Experts of a small language model: 944 SwiGLU neurons an expert.
Below are experts of layer 7 (counted from 0) of a mixture-of-experts language model. Rows are named router (the router's row for the expert), gate (a neuron's input weights, with its number), up (a neuron's input weights, with its number) and show model dimensions 384-479. Each number is 500 + 50 x the weight over its row's rms, rounded and kept within 0 to 999. Numbers have three digits each.
Before each expert's rows: a language model's description of what the expert responds to. This comes from a sample of Wikipedia text that the model never trained on.

# expert 5
What it handles: Table pipes, commas, periods, semicolons, colons, and function words like the, of, and, to, in, in tables and running prose.
router:506522371516516503491547406446484523567456514550432500480578533514531457582465464429489510526504516523478490542454521519508561497514567520520502577516458477541574509444479498486505527497461567531535426438526546459532533456424447544480465490551500432533489474535525460467498517477468499491
gate0:452497488528530527504477468430457526465484488520429436469566523513469479489497414562382460473540553406472509543535429508442468531389489529466461445477473524435474714467422460604463504471554443540464423511538458461448520563395410488487586544584528495464548499545513445441597483438534416405
up0:501492545573510453477433488527512449469519531479594507461502508482478462508468399432538504425591526505509545475547509486545470484503544511499496504531488452443452466504528475464476445528493466531520555529436499468339519355550536445490528410385443452451506519484487449508460494504415598519
gate1:480393537522452427450475423461466485549529551535499451480420473537531524545443445486474463513547520496492422535624425563555532514529517473514605520538550535528520556526527549438495494505531434485526511482512415500532551440498491468497589504477445508575444566451462472514451446521478534392
up1:463520502568447561501546468466454402545589567474536490441584513460472435583534519488475522458531537450564477467522532538450512429525560538571557538487545522560547599564571613521496516575463559398433467469439586532487514511449458445524426442555430580558493477543508464443487452511569411492
gate2:509614524469480499469538564466552562492384510536548567516556557525481555487463524476482530436458520529502534465491518543478506471568498461493416500494497439493468440505487488433476448458479558527421488558442548398476423503499527496499526464553645483489520548510484468527477570521422587495
up2:516450484425536514487561436520435460458410483546568433453402481471486456499470507504467498546541555552409483433515537549527568476529528599576565503520564505501442500547524436521518489472494456500536546471543439497445576492466481475488451434589417555500563445603526486461521550568489492546
gate3:461544508521561492534444469488524568461510501479475521500449434420438460486546498482544586443548473465600450488392474547595526525459532485569576437466436600549511431519495445376489560453405530506448459545453580501507515463556507586490449554541524529521557485528589541447524610535518462495
up3:448541396529530515516321575493480498540472494433503544451465437460476451540557497474541546465546432487575519458490457390426501470459521416586464521425428537528479444508460472506429580435487465540500419439569504496534519422571462547466468501540485463464508385492483464411452467467472486498
gate4:436547446480558461503578563524511482454532533479483497525504476454550457480470496553470499514491444480444416451485516459556530504450470439393523498496504503408411545520493530488610479419474525517466489561519552425520487523468651520523490471432492517467534461503509539580447481498444578461
up4:630523371462559521518532610427464554478472505397471545543462510436488545530505533479447534556466435469551551508499535461529546459450469499506538568411440511567496537580421449451494482529559524531417502514541438462516433441538548582493499552481461471480468523604384489478506529473488482496
gate5:511536613546536451532508552529442444495469563536537447542446476492529485556488445449483489532492645541595475471551483516580593476487483540439561424451441478487547516555488458479513354552460454620502502426461466619476513458525515583520559483467493565547585553426445571505510495480506504554
up5:407457535521455534462463481491507490587401538478496525499551593525447440546532618563455402414445513471529501489468472537482466506486519507458453437523541459578570530458412496468491467481448569536552514552577637370486534443509451511503451519478529467544558484496465492455463549541479529496
gate6:495490429555469530516499408521523413470525501514500453431616474456577547547606488549464372546437447466455498474495517593524561457542659516546419507566457578560463565457412434435547492544436473444451477483464484389481475498518494542427447611503425468491471501498433480540510490449545559459
up6:535529479491466581500511513408442467519480461491556494589616560444603569548569445451446476531516494459483530479522495522558550476549509586557413489608458558462445593468414449398599444444424410537468462452500499394493523419561514564395475510529494487506542441507476481602587475430514543538
gate7:565481460437483456491583503478447478471477521580495536577504494423443519493470507600619507542493480447397563421447458529464497493536487458567539371568527540521473474557561506476519521488490441438593487505542499498545411572541488481399440508517511483419522547539588491468530576547379474491
up7:559515478411562533490551561393505463481543521548528516377425566511464550532468551508543543440559563535415432531539522480386509476524430503459534532497548428467408554437506441446508412385486461508532537554465520434553456429518472455501508629476475542524479563512565530502549501475521550478
gate8:506564482527380525528392464538528573551460488483541445488476461431442578493388584544508471534461517575452475536434404449545520543549486547509473506454532478562406526522532434536549502532443491453553508566476538559494407506480530577429507516396582480482663528386460495517471464468547476473
up8:516478498554455544406547442444482538544471569507463474521409467526412534645528508590444511523541518500574588426429505487502543393497479494515459488471529502490501503557524480525490550462459520556505487523458534439432448564519512478520527492459473528453573515398473503533554533533536558577

# expert 6
What it handles: Middle and final pieces of foreign personal names, place names and Latin species names, such as Kajal, Katina, Benkara, plus common first names John, George.
router:512515414458488443496501436470462528492456551558504515508525558504529542575476475482526522594468460381500583463536507494464529516438479548580466435583567460418514502496494458531525510495472482507563483540529508409506539480553491557491441515513412446552444439600516476463433589557506518601
gate0:470469375551468577525404492360501469580409452535534435527520558461590489526472559520602593481547584474478564533546510579411538547481530535579551479479522600489582532438415530561550578531571413492525507590408530520538494527460558482511526496533478556431494542457465481552526420491476460541
up0:453552479519517473433451513473517443502471370491495399524591501503538509538434444464640553418422587491448480458458438528458526466500505517582430541521580427422468505496528496574489566539559487507622457534468569558427489512545514503445477512489534501447480476462579510464520489479505529567
gate1:593480419504526580543524535493459445495468485511527447435531518506452538491549460519496539460464621503508525429490553536435509442510573499535527511626506454486474460452527493438568482473523474469574509476472490465485418493463484538473519477419615499382428516487532457556502413461495525458
up1:484468601424485439369586472514506495525642545565494540565468499543478431479478535481487474532449469454467476429577483557534575557620468452515544558420454587460562394500519556470488547490526448466453517520557487412483609582513448495518467498468506497534483456502522598432448473481576479549
gate2:482509481536492477427446422537483536519534489455504630500497578577458577511546522441547494595510541525479484479573525555437454475534552515418660559399566477485420469444586557500539480431507483473490493552461391490605490475548501549489491537466517549423594545534485517422487458503633520619
up2:460574545501547462428493536523491505487528435483542451490581484447578530450484565543537642518453481569507525491473489445536544554458562493427544520549534508526539402519546498536547520461526497487546483617554457585545388475475613494503410531490526560493495465585455466527421580441617503461
gate3:622470416473522606493452521599485394494580564516406474576524457448489553420500598495501469495515514514528476459528563497471547486486442354551356456451489473502433519443473391552507426451527553482577510440441462484468524448563458446478454525530523497518532414509505380467530449579450511549
up3:489514490429457603611469419583515450550482429496447531500490545526523560493476472484461521491404483516489526488520587451454421469485462542511499539531549463488472476477486447475496401467534522520547576495495447474508456418474491526587448480544554518534527475519593455555445499539550451541
gate4:519482538598463581466477525556537574555464545544543578585480467434589443499492407533496520486529486555453480520529514500528492499550502528549523441507452489463451511498583536585529481470509586524579564475543532558511523450603415514498561499499483536551487515506485389511487495492554659416
up4:491529531570425560445517474436469513419444468481498502551508465374466393565464448550518509515500543503513535513480473531484473471452399446565542447422546463489477519578523520611530525456431610441532542486442531472508510579503396561492570422523531458424450465594436461459493505438535476511
gate5:551458564465574481586475488525505453538547525493510504536590574434523480448480514551653545436559521474483496548476566625523516507515581491403573443558496579524476463361382502446542471488554583435494532568377496507567533553556464452541496428516486447494448573559481562515567542551465475452
up5:564523463392504518545597561465429506503511405556468488517476443453548566445555493493421310430479370530546480477496435449507497464412503534528485541466480528557540609592531468423509474434471504543547520494463517538501589571410566462520445463462508494504518461508430405501468452516545508492
gate6:391495437540528529525560516458509516465447527531663521489540542505517535503533484452558495504536509559520406476496578451473517538632415479520572515526528516554496457404586440486494503544596560490502474502473469564496500482524484517564604443513518549495479442477530623502489502508397463505
up6:467550435402520467472544524532574402550531538437611564466497531517474616481527480502544444456506428532522477440426450476488511451625421531525614460454538432580475489486460506511550522528524577480562504538506515459462474596472465566535521453513565541599455530486481604514586498522485495499
gate7:522507411560426500481480493510427487468494489449530540421497512455456520480486490558538566536501526533560531563528439417466560557519501563538543612489577503438383523490473524414379519480589566507597537455476462531536514394485510484465622529469486440556552557586522435442542480559569553504
up7:584449512497443607494551455476531481524543386456488466536495468483491366405577518526543507522479534455582470450517532488466408443483574481546563544475404553533423503592539511503416473545459537403515353472457537472521507472430460454427480457491462561503542525505426582508456509362458529433
gate8:513551546462412429508500545556489547432360480523517367447494444487557509459589509496449519540551461543483499575480426428427504529442454476499472374451388432450475504426549493450482471506510454434572463604411510464473537407601412473558441543420490441464478482481518536554440499531474447449
up8:413446560368563511457476460529462606509561387398401458439488427526489491454472510495453570546436628494562480505508424536538562468552530577456399559398554508532419580527601554565391536458477451407474516484503523547538462485523501451496556494545457591509437461462484521487526504475427474482

# expert 1
What it handles: Tokens after numbers in statistics, census and sports tables, such as %, km, °, ″, million, households, plus abbreviation pieces like UKIP, UAB.
router:593535438513515493485481466536580481470503631562516548528515438505471580536301482429549422517527532457510586476509471596461545532497485571568439547500521503472545508540521482433564608529476513415517544530513460448498409498511496540579508466518511522496462517521428445440397515548509465552
gate0:422455494473455395610542512549441470483393491473499542487584536535552509584459501627576513487509526498489529490473485523559468503398572540474452482511498509505479458395497531401494517510553424466436530468470506545457519571525565480509489589545553484371450521521650347498483508553458480573
up0:545491521504404520539389574529525498483443460473493546613447482556482406527439472436422423574571526461483504583481460406410485510503508506509467557541499532467560543545437461497453469523429532524490467419490478485570495595520454464554471490416507454545578476538544568500534581524490573589
gate1:514548515539550475393515480574601439530553543382455526534432430458603508529433506513377514486450472388443600467498554486502496514629481447480383412384571415461492474565457511416532417511449471459587545505576500569507463438511488523435495495540454433457475539459536466597537411440385389518
up1:477516568481423543540448499544539606507518394482556479493571397524489475494534418465489558482473512526471570450505537516471504503503517466576439459559521513540565460547499548513445526493493541647517603507544536561552492559474507544500478443566484533552537480561599502545520413362551502463
gate2:531472550530369462527477519560528521527583580419544570487568566544426590507412522498521509429488581509572461492484469412526433515533388581445479472442507508365464496538538494488570549493533467417448555474494391541460544620527466476455544479461568532481467494525527489450487518444510415587
up2:427457486542480499454539472547488484451528537508602491535492479580470528492406556506492451477470546470585496470471565425452532464508381520473484477505493494424522573520498514532531606598528542380444472435403467585488538585483504512487500461567465514565525433490440539440457514524477533594
gate3:542626519459412537567456528546434626442529515539533519531478437518561437499478503470543592468546441481555533435588545540518537521562432523516503572556601503470571501399439493620434542445616478484570586465481565499451483418518543499402523513552537536529522511514464359442419461522478553493
up3:489592426422457531479394436479521500458437464540556529536513474552551465511470507379544532546495429415396578485460514581494582494514415481526459462526461381472459569496625463493498555492538483491460445504586462477458435527508556450449415513498547503499498455458542531423500420405395554518
gate4:535478545532508579460577519531490404418487499478542464489493589573417513413540455547552449479566533469449492476479465500461432560601474564474535420526605438533468450552546437560527531449550434515562480375442443479515562481493471517592492543539563528519466456547489553534547443470550518461
up4:554488489507527452459570413640504464459525470549519546422502596526567486386442498461544502448453484537569610458444556547456538429510555475543541426459445531553469500515618406409483438512549506483453522433551481448420482548493499423481519583419502571587533456526530443576509518550490478641
gate5:567432451475471548515532481508584534389471473433524455604510613555559492530476586385506459523560522445494496505499610533523517566485493499498484596552467478510521553483430480432464516521486586501464422573542477426483523495514369516498455495589425405373502534484501513490466489521508466437
up5:602537481503402578468503485508509536513500500566543454496521412491521520632399525450529486472530500512493475595414542590459537491517519572602540537479462531503503566508572469471410540483525543442503587563578560405522481480503375462489476460492483457424456574564478499578483535482539441468
gate6:599444488533606515520561490532488463374450533414497488500488455435610551497448522437577439466542465547485564528539606568482422428555406463550421522507425557447525528523497436503520437504481517460423502482508458476550548446454547452635489571540497527428553510569510525420608509521535519498
up6:383438491470500493492516570538463580540488554572472567468538558547359472468466392607389500494478478470485502482555389430484536544459604507449508531523497497505501445501495561550506498445540466489522443504489537506428486466445549571507495454459591534507512513431548547521507520442451503539
gate7:570507471547458450562476502437457473494479508395501573515510423506434470524498465460581534478463504526483491384552439611519523466513410557515428379553564510540472466479434544536433517497498523543479420507515526522458506500634408457535481525579502584506544448552449532482457604493512483500
up7:479543498542464460483415550526453523467454522444522465492409446478507516585455541544583525489466390468552472605461564574565472551539473544434546430534549534458509530544458508505496482518538475490521523657444544506481503415590533521533533547557600422429525461442434479541509464515491395502
gate8:434588512555553487510469487517576527493487482473587427519551467495538417553505488506598329484410449498444537464522468571517387359489574484488385485495516387534487496475484461511629532568439485597393496519529490478523489485506575572455469439608462552636453504545404545533494443596597490572
up8:507484508493445473408595508438531448548573428440435493539497551433581548502511453479523550476511448452514489441508415452474495548514537530491422455491483526520524643561518580505528523468423460421578600395456578522559592396459487503518557509480483485488459532494422434477546534445512568542

# expert 0
What it handles: Line breaks in lists and infoboxes, section-heading markers like == and ===, table separator rows, and nationality or role words like American, British, president.
router:406494460538549475517473537456425576596456532487439485486455532470475492574450490446510552517502565456541577417533470547490485536516501511501500497585473435479502575449539489428535576506460491476510504488488558444483509480539464516504407545500446435478511525464442541504487529567495442522
gate0:548491541497463381462414495471494609460493427445450414579505547481545523528530528411544401456498518497458526349452514475556566511466477481577521476496452576482537395533481416495558468525487501526510514466543527471490514466473489518498454537541527512580479511580442473445548509473469482532
up0:519599577438426505535544435476461529495506489610552575468506471520496417446480488499536483430502499515567482436566481507506432503577554414496485486450492586501570455470409507424483594440376506446574417521475553494547365539486449594534459468423582489545551467608535529545468449505463555496
gate1:584512557462613564535522524521541446534458549518490473518472515505541500511484451606482406571457565493466574537467487525496519476441395612528528432474530450538488442461517540376541473552489426532441506358483534445560543500490447583542479540626437533583540516506510544479493511522491558517
up1:446455514501500515518481408579427510542548535487501514549523474457471585437552533466431514527476492430525510470596541391547478546475530544424480562420531506508614487533569436540555464475561531551590460610459508470421493484532442481444438473504470474512455501505500517482529570514528442514
gate2:483395528563567516478470462530524472440437572449519495482574487455572549540499490437522510573480518498512517524510572546482455425501500501429489460578477398473462479527541592472587403556485589444522441398548487432546519445521437455564532585451526444507541485458387531494537578512507547511
up2:433525434451469491522600528527545495623508457446564475536581513440472560459523499605444528435535528403482585520397449462536465497483480459480501485586496448437532495503588471510577503442515498533517521557535565470615598561419537516538573590536401455463534501493507441439455511550476529482
gate3:447484420492466515520450503407485566434543445400437565607408491573484502479458489564484475585516438486457459488515520516447484461455463475468554469566480484562491502414471526564474531531421470493554519472571465542628445518487487523502504449412508525485555522499512423505524613419464593489
up3:496629575509520549520494488445512421425493565445605435411481566492469496546553459435447440489588497515544502550494437442496543556509592559477458489454510464446501446549510476514460543483397518430538529479519415523411428523517545562506581564576404447502491454544458470503441495567569401514
gate4:492503474566463526445531449489491526518483454510537501381570602457455426545509545402526428512439542448509521471509493440480468512494541530423510544547512462443544527460465481490511485463541470479441600522529473408466477436565534505412517483507471510466532424527437445474512545429447515457
up4:549511573471494587470484421597553540549477542492507485493519574514562539510546565462490592457462512511463513527482551543572493525451486577569506569557536459529471567558441530501476512460649539523551493557477511560541385533482519500557569428482483429452534493585532364565504458467437434510
gate5:494523527531487442510622538491533482452430540516526472501402422371519574409513504474480517508579528576477568407522446491518545497445555543435454485426461537455460501521455448488488478542556461456525503520437525449527479447465559451470448471497513458615582440468473502498517438533414502543
up5:575572467458450495541443475410517535407484470476624555484565490565539535568382535476523603500400558474508483429468496566453596520500540452569520511443482446482430539558481502613480505496478501571504467443541477549523510583571503509604582482526484548577524482440460497497489458573432511440
gate6:486507596469485470488499469389456429499500486431596534465501479464489503565507570473528589480468557507511348493554487524508566562463542458538457563550497642490458473501432568523524535572598476434523455419532451551429482566511426441426551497523499586508481480517595562478484464537496520568
up6:425538455537451505439517549526450594586458458485575536573483553524555459461510415535459438444562538520498411505555566575603477474369572451554463534496493585545396508492442565485468557517517547560607569467456551603477471574493374477566405464500482538519506441492503459521499441449481472560
gate7:480549645458428445523352491580470451427433552401479425418575496552579503497590521528572542574455526490453513527484532506429452474492440419406503529494690470511501549446470480462484460516488498518513510465479590513468533644517446556586512553468600481509514382491517424437439525532570500506
up7:457525453434420470517530491493565538425485567559443514549470491451501477478399467415489456457478536517550599489466579548553555417507469433458401540405440539416408470485460460488471443395550505544392438477471554479558489528490518482528459522489555556457421463496532467581572469469536469463
gate8:447591419510474410519505509531551449482603526561524604447485517534547457469503551548597564584470400480489502463577495530455490465629441525543517534547517676438483433587503505528579498556434454506497467551603400446460481503467471526528507452568510525529402564525526509451555563528534547586
up8:560489582513558439403525393444500517496489490460478443557504454440552567548430455439515495477552527599560531513344549469476465512481589466503475536421517467449598557486483457524450438488502496478535521437494478614478467545522445429455476516540448530464500423628529470498461431510450421533

# expert 3
What it handles: Individual digits inside years, coordinates, scores and table figures, such as 2014, 1902, 1931, plus spaces and dashes between numbers.
router:487620529535476517482518495505486529475468591514488507441543536565502490492570583512467501479523440455530535437506445561462521569425506566451446494474494502446503499503610523538519501455548544428539546557551546534505505464501445499527484459485445468483548517501474497532582585570518490521
gate0:514470553458422495432491516477524539452442495459501518515429496493505483415520432521571465496510465428555546431479566592504377494451471466480440393497614470513547527445472449384412559553470528534546582521486520526558470553545448540491525608393548481510464487492451568574520506552397455559
up0:509554591500461442454470497541466383613500515528456484444576611448448539474497532438430533563510531544480466517418457441454535572422434471516561518494550520445566501567528455476651611518534450462517529359512435449470477450530511522491513570495429552507464520476543493548507504576523463414
gate1:519513416496519407517555482616487466476541483397483536505540559494492549474544478418563606507461489492540506480465553462598538515448403448485463573520464549432439560537503477465539572491487476559489555497483512540431494603429536520530456426482499569447550436510538549520482542487490539446
up1:471510539457493489521434478566467615488499402505540519449591503508511417527468544407493503484577453506545508455434445408446417564602458534530521585510519404501513569536393480493454535526497521510495421480576547490517649478561457448474549524523420500537479486514552490568518525426491577438
gate2:513487547497509555501478536610477546494547519501454577647463460508518575459440537430426495532471542563444522426571509538476537534515532518454521385496439569540423555489463450417439420527370419582496459456607542480492509500490509532560570537467512496498492524421452494424548553509522465520
up2:508479540530525534494486471504458501578550478521432543564443497597438532409513571570541453483521544495451480499507503446402553501461563548531432498450480528628369461505457409493460441478432361534599437495587528494550473498500508573589463533492530498502556546470569462543535498546474486511
gate3:535553551512485487531499441556570481588587470416455517449520503529432534566440532518362460498472495475499435455507495480462525428449523514488480446489512461431567437475495470429495452564563503486406506549520581553473489504492470479489414459495551496499442509547523531407451475537499513562
up3:462457513483553482525504518488474538464527614558496432457481512542496568488415424501542586531569529511571483484349524568471510527546478468483546552467442444485458581490503458513579476472511465510545520483537517462526433584555507500490567457486505571471482417489571504529441524454478546472
gate4:444450462485494482445441616409557500499548420519380446521455544524503459494545479443541465487439558521546492464460395528534467468615550537464473567481508508447466547497532451417456593458570558442476485501451602401517495539458485592475564406538520524493440556504521540482551587493534430468
up4:497537495554482556469545526538485531514481589528508487537475541555472464510486450500443517523538393452479418591531539484504580484475462414525462483527434484469511445490460524603523443548471485537579455476545447543532507437521502404506424461506483526492596418481541601520468518562468481588
gate5:504548501536488516563462517502560582473508589382479531478521463383498459421515522475449458546507493397561585556424495512527392568503474510543445537482493500498515476544481531464494485478502467456555593528552519408517460440532480486500419494594453448569455497542479491501498525514552480494
up5:499508431463528440468516461455416392509457441690427528531425501516550531482519460476582578415533472524463464444570481393512476507467480427439510501505477478455466519458533527546484552545490505465500421535391449468521582537480475477470565512422508487442543479444466469489482459510391524458
gate6:514535403441578499560467534487570531486495499604530529547545578468462454500458518537527468527431434416515514444517534475488485549519494538411512515442479437528486504560528540551585465446508509515479553506503556498486429491592616490461469506439522543486533497477508496473416473594504594487
up6:542501519490547600413437432528549328489459507501456564434535576533599535538462524499439562418513523549562461486473531495516453562528467553546494443504617521505435484438471432494504431497472491527453525408538425474549507524507545417528538443440529491586461501521401466460447452512635429475
gate7:506462557410452415477512479547525515564534559478491464483581500574524461420506541540510493532508540453543509458483493485413507508446557480574500513513511493483453447512584523588496579497464450545519526546550441570480487489446427463548520546448469468556501495599532528464456654437533472476
up7:574454436497528485549579518484500455440501486441504571501489494408503469487505417578474488404502413537533453566485460507549514437479450520597450462456514531510455499515511491345445460516537431510537526480499523399458580510565472567504489528567546475492503488465372433492501396563494513429
gate8:477505428467590524587505403441553481471564515543518530460579555395490500507533535637507486438553443559487509608455521529614493484594524509524518523573463548493545470591552494534407451515509473504410499481466458445407491531576457571515405474504448493545564499531430514463503552511447472533
up8:455547444540478525481512560495447508432475524543568558536492508524479415568456483462580530479496490519444520453535581478545444525475479459402469526469519529526439526527513541521453491516567494567481515516435540521577541447558371508435515524439582483511571630559445491441582546501448448584

# expert 4
What it handles: The first piece of a word, often a capital letter or prefix, such as P, St, De, re, con, at the start of names and rare words.
router:503508462577613457515408490487528490451483508472455534510530495606483505513502392428473513515514510486473520471479495558440486565479530572612458602545480472433499543394521422529537525527475497486581514505546513479525460589504496473471466511487478426516488504530468442499515541531453480514
gate0:545508562507542529408427471522441481423537459394500488621581504519426530427425460497519537635601485542484442514577459477476438599495508462505491502441521414466538436477494506409495498570566617539480461468472477460605494422438489527527523466562599495552548524490494467525481505554581507495
up0:453477503575463437424485548503475477535620506514403433522566477496320519485519463463516503512457533492538459565576490507482430390483515503532518502473429556526532464493496423454402485433558594533476414516467508593535500423445428543518536514564557443482421546467527541503434535542488459508
gate1:486358557469482543497466559471449573475573485502512487517446500565481494606406414473489434453520382426481503469524493503576538474439548598454563557531458452583490532515469516518560525553486523520542613482429482409446497440594607420552508433472424497501466555433493573450486469466529541438
up1:561539573509488444497504507531560562568511473430542433394535499516373497631422435539571504496482425473535501520526440477499506530557431525417457560501486532521511524530462489572540495568503633425594509541495500446469494532468508496496484497514468469492469463505553451583519480480469540491
gate2:513472503516491504506501621522407550498486520620429443527581540516473360567427495483518500483504533557501591483535429518549541479618497514563441452520519536444556498540475462584542535473484492514487534519449538593508519497472488432490412493424487530428438523476525541452488527482533422508
up2:488474544413435521472672552545477521568449524545461429503430586472457525427508547504496488520530507482586456537456556424500498655502521459402520556504561508443551479495583580480443510497483453567566530406507397519485571485487534667524482469496600535433551475443495497545531551548489484549
gate3:489492444504407514513463447576508566445542492539507399464547426509439515465591487474522454454474456452459426511469484504514392539485563443522453512453500510458513453513519504478546422400552451482557486517521449536548538559491544434532558462578498581481451494553449519422563490591429483482
up3:525503590449593546536538441480532453519496542467441615581441535523478546540489540495541513527517490582483510506572509446529506411514413440394594524544500476592468471412509528468518532468468521452532488479481562561448413530510400491484518526471463532586429556482453519540402510465503490545
gate4:399606513551396532530498603551395532452491537514426531381632473548531541515527444539471393422502445423447382525534491596534455480428476532527526423523578558434547436477523365493500570443531517465489425475480444512515456505465549397431558556485530493381485388475456495399523410489511519458
up4:500487612499460551574522461502538501530419486493562507471483579465544526536574594470496490626567504532501499555502503436453588565581444486467459538531463477501531486447483576574506559490428417553499509487542515515474469509481379385394469491554476520534549515525514528602438527528480480561
gate5:472498475463420462591498421490471497548434452521503429465435497553466522477420411453584489455439452597517448508470528583585519492495514517471477410390464529422491477516429428581559488421502524501539476485457535595514587482509536553459541484584438485530607566474507502472474533566450556507
up5:486498505516580493573563560465507589498484541495548465467417488517451589440532494516539561515587453473582422528370478620467418509496508487506500553561560464476481418516563578526483574417523500477482417425448578516563537494511442427511555593477532503538494463550522519467382534533600431516
gate6:527544437590485523523578463521561504601557497428517486555466459582455414541499492507484506566578434528536499559590479503513568514559467548481522594569492515502518552592463478494478511570539462375482407463518572395415496502476534531511473438445407581530546583450557478492493524501567482427
up6:504575614586562580492500517597553546547585425478488524519533538537502530419474421434476497395487534537442482490539433458482526531467420498512460513516493507539554464426543415586445472545459424496551514520446499559553428524571396434428513542531461552526459559574494413504519446535602515510
gate7:513489517560461495576479450558543488428640399464480531458477557506557476473421487512520403532454502464537560510455549550455453485455520505495431496497477508494456630519509458469485458464574418530465562416500496547492554599443487516476476517448675474457492577437441557462526564477507464490
up7:540468512454550462386543568475497469550465553559524465526620440529486542564561465514416535454497538575511429473501492364466521431502498480482534528525387481483531496432541479587463479662415562520507483622519580467612484437592466544435543490529372474584525449476512527578492455608525500510
gate8:473401472453563439567520447483455504583524497566496545516526506429409574527448494459495467521483542439517554438533505489497425564549408528484485510526473494460517452522629555499523523570419486466575460479419590519390473439509533530504569433559492461486520458454486457538528454468497559505
up8:500448568475488563566564469486560462505503520545567518386518467469486587511429441413489447431550566499448586440564516461476480535520479406417499482507525550513508542576443436510530399482505512579486489493572562452397522488540507511453537528512495530545503492508484400549587560567502523523

# expert 7
What it handles: Verb suffixes like -ing and -ed, and common verbs, adverbs and function words in narrative prose, such as known, used, such, however, was, that.
router:395530383568550531423490454453539441560465530540499516584472452412513548412449507500491400562502519535523563505464488487477570494496542482594473572529564467445499594483489490470513584507444507488537430533521444485529477518571520478603429511539603493550470480511501527435587535700535476448
gate0:576446475447494454401474453457514464602544567460493483541541484546561473465560512497444527578439534485495542479514503637446433479511420526498478504559480515397542438506499606365453457469480515447498405603452545551560531473558491553469490513454507528453451489500556472516422511488523472552
up0:589499538478504463507412500557403552578507487548591398511465474498481512504523431522498548455469534459518480595573425555502476529566434489529481514469508421460467517476498435498531392532509546550419393531477511518522450503518562431422366452539501510495481549490496532534560414528550469521
gate1:391567468426559519448455480457402467510445521511557522496524448430566485382517537604388601528451505422420486578429535543568522480500478519539455557486522580477478515467470512466459490486559458585565420440453542549470442599509479600457484543497402476529481576582463533611444503500505545507
up1:409460518430519493459373478531473472504509504440511475516459511490534500434562569514406504588420457432447520569461542486600449472551435498479523577552520614479514548475470513533525508501536473585514499353484505559488442521484461544473492545478550492596419503520488532649474471474539484475
gate2:438520474468484481559517515491569439541474501460432459565519401511460515486524487573516565614537460439424499447464492511448389351465498562595568527547483606438447492426556510353606385483498496539516549443520487517561548517529508562419517554472439497616502525432564448539478466439533574560
up2:518530448445606549551468389489502413480591524522494564515522505470459519451554431543607553519447591467572557508477543520567427506469512487606492493481534503507612437469536419509527532504448473433600539444555505471511522440478604538521479460633439534514452572521549445491473424542424555471
gate3:560502487555492490514509493489569454532402456467540515465505460477497480564446526518512467590517427516548549562485522491515516533549596516525493516510521586511539485464483477553488516499462447417474546607513438411451421473488441490563551385502542508599455450492527433696521440414434593488
up3:468410537384534479499416494501477532513508374579541388405486546504492511547569441543556531540537503369434628445487420525469540428625481462573559517519563437500466504553490584526461378483439466480467505502473515441442434507502483443520562482498561479470442492555437491571465494566457467454
gate4:568465485448614546461541534507487534540542476506557434510447474420555445416453431368537485408513537493493509470566479551488569566522437450482510509541498405498479461432529568496488543441532571501487547538431460498552567571449614492513467588518486390438467455544508439471524464501508567487
up4:442399578501498484490445471403510491416518547465399458516477591537464524485426522539487562434442442463478472521490509473511451474545510501547526477555518479470526549605485487507495526524491497480513615500511511481463612503496486582608490438518568527526533507523451557475544557497473603515
gate5:535492508498513508436464498473497600498403416504508453491516462503409519533584514507559517468408485489502560531456487482505557508499497524472480431500490522510485484446509499550497522430472454493472536487561583373453510533491465477432520545492527490463509450496475540455509488506485519451
up5:512537466474452573467441542504556543469418534517525450547465520579507523509629515468511522557443588516465577589491452530571570497366525439499520527465443385490533516512449546435600437434484464552481507560525503467566522478467450451539572572501423463514519503485506467557593532505510555405
gate6:475519470568549491427430502439525431570496491541528594456504529607469474512528448486472449461437476499572525412467484467507534558501429411601452399524553446537513494514504482504526556432576472545555534490569498496458443508558445517549538557536421487532591434439509517544515441483463475520
up6:501532548553414515498445484465546419539540577499484525538462476520530581591496602603558407513461560465519431543444498564510595540462495517568509435495515514545504549549490452526612536479481484541533532579518438457519431529418508457473536548406453459541596420489487540479492476528521557459
gate7:590593514514427486475424557490446552461467552540558518568508494569487440520454457474530512554429483496407548466539538505447496471474463491517531475504485507521433468461442562458512460553585505579487459420476469485550585545523449515505559469495495475499391507465554493356475501496503592423
up7:515558537524584528503408584476508469494542630537613490414533445490528556525484504569424455516485451464413456464486409590458496459527487532570508454479514514485439425520556532583405473592620469455519473511569457464554505567503501514419475645570537578437433533442507464430489457451463530477
gate8:536538378470555539473478503559448496526443493466478557497605496556448476488501545437580447430453576467545438550511487427593466547549502520508510504563514539517467567450574510493509512479468523529554511528501530562506574460579474629617496553591531538552491490540460558492549532538430439479
up8:570502545445505427579504458379616570520491484554515483513472542457495435439505494475530462536541539520423439549502516514421537497440522496464562519479505477488486500562379590537576528431578536465436535444466444505513489622486483496494504553441503485458496494497506392524474489552498497482